From a checkpoint of a small mixture-of-experts model trained on Wikipedia: 7941 steps.
Below are experts of layer 8 (counted from 0) of a mixture-of-experts language model. Rows are named up (a neuron's input weights, with its number), down (a neuron's output weights, with its number) and show model dimensions 0-191. Each number is 128 + 32 x the weight over its row's rms, rounded and kept within 0 to 255. Numbers have three digits each.
Before each expert's rows: "comes before" lists some tokens at least twice as common just after its tokens as in all text. This comes from a sample of Wikipedia text that the model never trained on. Tokens count by the router's weight.

# expert 6
comes before: "\n\n", " The", " In", " He", " It", " \""
up0:130146097176104112187081168160070137106143099086137090108143131085190137119137150044082123101109131083069085131090089112136116151145140139167064169131137150111097158115169124058149116128135155163122097189112142102125107143160169084142125130081123118166140101033121110121152115128161135147138132135141101116107158173186149168123119124093215119137127144139108206125116144090147176113143139154076157230105125086055178154117122175146107126139141095121091173085098132172147154104071119125133089135121144133150110134129171127121089119107131128134124120109068135170075042161140153151
down0:139118140054099149113151150161046156141172112101118119097123126137142138040110149100114146102147132168174174087163085161057125139104159180117194112147126180123119108157141143084072107183140106090088165103123112105173126126125118135138148088102119114146156111055113142107125154146213088087121134128110164117139146090121112106130128138124146097170108098212069115169106171179144114081195155106162144080149123073119147115167106163152179145124085193128128077099168103145073151154158082113082119113159137087147174107078110115163131126106142175141113119138181185102130144114174111129

# expert 9
comes before: " of", ",", ".", " in", " and", "s"
up0:102158144150087143186086141070098140176119171154097083146124075137200110129164176110109104104166138131076139153147168126168075144090128178135196128182171169150100165092191112085124170111180100133182146124127167140161116183150168140103072091142158120157151158097180066084201165110149123108145125140161098122147143149177129134162131184163151133118121123088167101102095160144136118123125109155127120116146147166141085062081104134109147140145096096155044076091055079147132153078115178117160108137190083133096118110134152140129126099147127133123146146120132104134150095100135165069
down0:115161115100170130099171095156107108137146122131153123120084170176103128098123155104103163102119111075183095134154096155098125150079125077086152134140110106139151145143162155076116142105094170159131126150108103099200161191108104155123126135161086140121132149124098183166107169113129123161152103138065103122134150085152101123111081122093165122107118107152157185193116141094103184108166146146062096058124140123088091149171197088134066055090145128119079160148148178136179172090156166140135068136101133121172126159110137155067060194133099169137115117114127095207155121162145128188

# expert 31
comes before: " 0", "\n", " of", " 1", " 2", " 3"
up5:083170144125103112135091079146216151150179113087153132147122142115110095160173163131174181145140090144096183132111098084142111142111130160128240112126134096138164131117120126101092112112164093146078170186169157143098141117109183207109090178129168108102144148137136135114083091142067092088109112170156138204119141131166151102161139153104072101107098159133175119095158062081117062111090113114107180136176180096170118122121094163088102107137153144124125147136138103101105163129145109153123061151133149179150187124178141081167126163167175109115099116126182130126122144107138148157
down5:116143163085194142087191127121179136139111155200042025057146109099120112113055111111104097121151121128136119141092091092099101153081117155127096083142099161163126154182145083161198107119130109115111102123138134166140115160105131097161165150117087108151127089138096153073157082165216111131103144145111085107170174076128148121156189075142135150167151084154108114157128138145168204159129159144192090169112139161101171108149131098127104168108087088177156143132095130130157116097163182160098163123122143104098151097106173107147107090135103129177148138107109127143125110140147116153

# expert 23
comes before: " |", " by", " in", " on", " (", " \""
up0:143111109178150145093074124143161128083138121144160129188123183122076129133180174101165112144152154117112065134111184120164122111168180140094110138142156151117092151170130145120091164093083137109130198184182111126155166104129167183129100135174187132162122167105136128087071081119135152125106113175113143116138111166169135121167084143125102095129111165102127138131155108150120119073096090144125137186121089067104123146095108194148079190093123098097120158121094158096142136094124063114144104057140151156158071128151141201172147102085108094150121145106166209197102165112161160088
down0:149138081139153092138071100143130135158091082124107119101091115096093095142126165189176070083129131116129152107178091159118107132094096140125202105145127150104180088194106123131083100143151102137160147173085146076146149117112107167129116111112118136087132124127110088139122176088141143103158179070121128118077109089118121132159187132151130102147141119086118180171107108098090174161150104146193140149150178095122147146133106172056198189150115193078125144123172090130112088146122201107163127098135106128119132179067166244136110099141082072132142130131100146122130170124122168098

# expert 30
comes before: " |", ".", "–", ";", "|", ":"
up0:137107146141119101130141095147110167095141113154112142173148180147162126138145085100066115093129166134166079167102113110188031102119113135085111113144114117140159162122154113124092149141117119087116120140170171167156118105174127127151124117107104116135176136161132149060137147102130140140078151207191132099153152113102183159076146109130166105116163100149147151185148027063112119147044100156147126147101119127119079078146099125172112125071144180167142071141130129155166170128151184165154078140123130146145139138069185136077110157161145045142138198152114164125131102143139093168
down0:097116098167105122146075125104156105157122139131117086147176120135104114129152119138164102100118149169109167164114159089120140063147164108144079149107108082103125116141103153116135091117219123081186094092169114094123115113164132133113112159134065185150142120105128116145145143203146115129141134159083179098154114138168151150099136102104111101173121137113067077083146173180139168175115211083139149105151176081141120085123227154072121157171120139114140106130123122129089180092164144137068120149128156119147084111096079126146128083193121158196129064092130129113083102048135168140

# expert 19
comes before: "-", "|", "  ", " •", " 0", " Total"
up15:172097180163115085130091095101092169132107152083132107104115170147227154113134127124046155127147075138114141086139163076112091069106117088133127145120160084147127094175128153105146132129132146104077141122114138087145092160098071145136173145102148144105128214101157146121104134140144153169088096147141102095110124192149110115091158140110107115072103157094119107150111094102151104169077124101069139193085132146132134151141044144052129082102084130134162172138151103131067146154129111165086086111123092092079065095159161081129161108159145162115139144061125114143154124126113130056
down15:113129147132086201176141111127119142118108120091127087126062123069146103148127182123177113106115138176106137126157147137155125117174109080149138138099126112105125134123127150207081038120135112145144111125139122139194110131143122124184102109173188153108142170133106154142163181129144078104120133090119148135143173063085095143145039094151158099176140145134098134140169157182044243114150061103104161147137089095128135170075128124159162095108113107104103093147104161097195111074119140128140107132111105089085109153192148139133117155102126187126094102140080104152148090158141125136

# expert 24
comes before: ",", " |", "–", ".", ")", " –"
up0:071119106133123134120098078132097142117112141103070132151115176150175127151055165158130146135145110095075180156146117159156148112099128113127154067155128146122124161145149177086166146110143141188142119093134087062130146156134108092146120146099140100129106155162155117130086154083168136137067084139171128150093133161176132128133160085128113169171085100170150170059185174125073110121075118215122095064103087181062143075138099180181118129168150181142169162157122137132097102126139157157142131137107085094151162115207163131107166144128164097106194191134141100118142137128161164162
down0:103109143120154202151129130120136000141133093133154105132103150092095095117169066147152161119116113097168146168089138143065144128138113147108150142115121153157119094149108157143154147094102079155111127142145109148102110062133101117131158146160134131147117090113135134118118172098151154174197112124119169125184120149091141102155115166135181195144082087121112123105124153082154137087252097096140061085128098049101116149178135108166186162094139114107122094113084162189151150113135138126154102132112178132163141169165118131078197086167155133153109141096114112124134108145089131103

# expert 12
comes before: " to", " of", "ly", " the", " that", " in"
up0:140133162148128116108113079143125141076140163147111140126156106132135118144159130123129105112117123107089211079127112095124132152115125112140108150158109157136137091112232138167117097085118100139145091081102087125129128093110101122169126121138148149138169122130142091129071134131112165156125207112130166070081177150165167098131118121179138175157072181154157144141146154128096125125107121064090083077105072158093121115131122144181125116153141096178112047167159102085006072118106145075162150088098119149035123097083096121073171126138160137117118175103140122122155173145160176146
down0:158110200101189213167109159148187035135150168201168137141139122100202192126016105144136188105057103171149134134158093079122169073163132113105143141126122144083122165085080099124136139126092137103107122141165150145155100144105130119130190149148166108116105141094054093104093079153088092101136150122180148120153126095155098134117169155123103111105187116114076121147124101133087172137128128170153119113092128106096118114157125149105107149082124126125101134134131144125141135159143147095082100122111159109177135148084124122118123181135086156117113104110196155122169071120169099144

# expert 36
comes before: ".", ",", "\n\n", " and", " |", "\n"
up0:130130115134087107114071053079145099134121105150113142154124118182166104137114145108075070077065145151140168175192192169080171162201162110119130098149108155127127131081155095134141116125131143132099101135172143139118159083123132124114118146106179146110107121120058109135079078143094129125127152137133132170138126102125032107140088166097172157170177164047101125103126098131160087124104132138124081141108133089120083098176176179104190154136102151139126143173173115144111149115031187212122113150093138112116161141109092141144101121139122103094132181150139159139108157161135094182
down0:153048158132171106040123170104143085087137183189075182169137108147115138146130108086110120086152141129166121159107111072167131151130146155081152111116114084153087140114164113151168136110117175136158114108184132156142130083147171179145125112102092077090143076114102133063146121158109153129139155104165114205167157155091159131107111124213114112161142141111107153103095076072123103150107066106142103184110115109168121098157179105135095061132082128157129097199149078116151084145165135164100095114111148111074153081124084120127136168150164127161176190126131133131104125170115119159

# expert 33
comes before: "  ", "\n", " 1", " 3", " 2", " -"
up0:106171232153092147118132116109089158108148148197142097095119170143180123100163085192026089075136141142114168111119156094133121110136180104078134122108168083188115180058168107158148090095112189123094127094158165136097097121062115173153090081115166124100097119122152175157154111111152105110118120152151153072128040131109132155090139199131131136136129180072117094086126130104098145135073098167139106149136116092126122177133144125106163099084136166122098088128100077156073164129125129137143133103160160138129111168124109152123137089072113068113113134139094124138178140137153120125
down0:133151131150163197119092074196110107131156124077131123095114137134035114202056111169144099159109125047111160172129116129106145134163129163143113147129170163097152096091099127191149127159069064062107097083148144079186219115106166155127168093137110149097135120117135142131130134149154162176136112103118129132152141102124141149119140160117165118094102159139151091080144110168097092082167069133105141121139119133092127166135153138105157112098154180125163097085108178124113095099118098101120241110120132129109166142115100186096116133091120123117180124184122075140157172127087124131

# expert 3
comes before: " |", "0", ")", "2", "5", "1"
up0:157170135150133131102113166162169146077146123178128146070145165144085107148190155137097168124061118063120097132176138121179126132156101090115139127111129098205158115114125113134146139106101105173209121085162093141112117141114118104189141148168197102140158065102101104094108147103167153105147141140118107125162133163187170133123136140128153163074036086181131120133093156100159136133152148114103122125125081121143116139109128124203139189120157120153159157116115109157086194070100127094126126144130125187037118106140169131068113107081164101152173169162144145117132185147137193101
down0:142181170151054140129116213137152129115111084093115130063085100127045173141128136124194153158088150099140116130098153142178120121138105096120096152144127124147118089090170178188134138128154093135124134129092129104103090143126136076126090163204141090105145132165138107102163189116208121096135109091091118141112164135076156110120077182169079117090184067103116063146157169137163191117183138076120149140111128148132101180104119099131117147174135141064096114146141146100132095123127168080162159132144049121109125113128154115149090111100105131182155152154099113112117206138148134101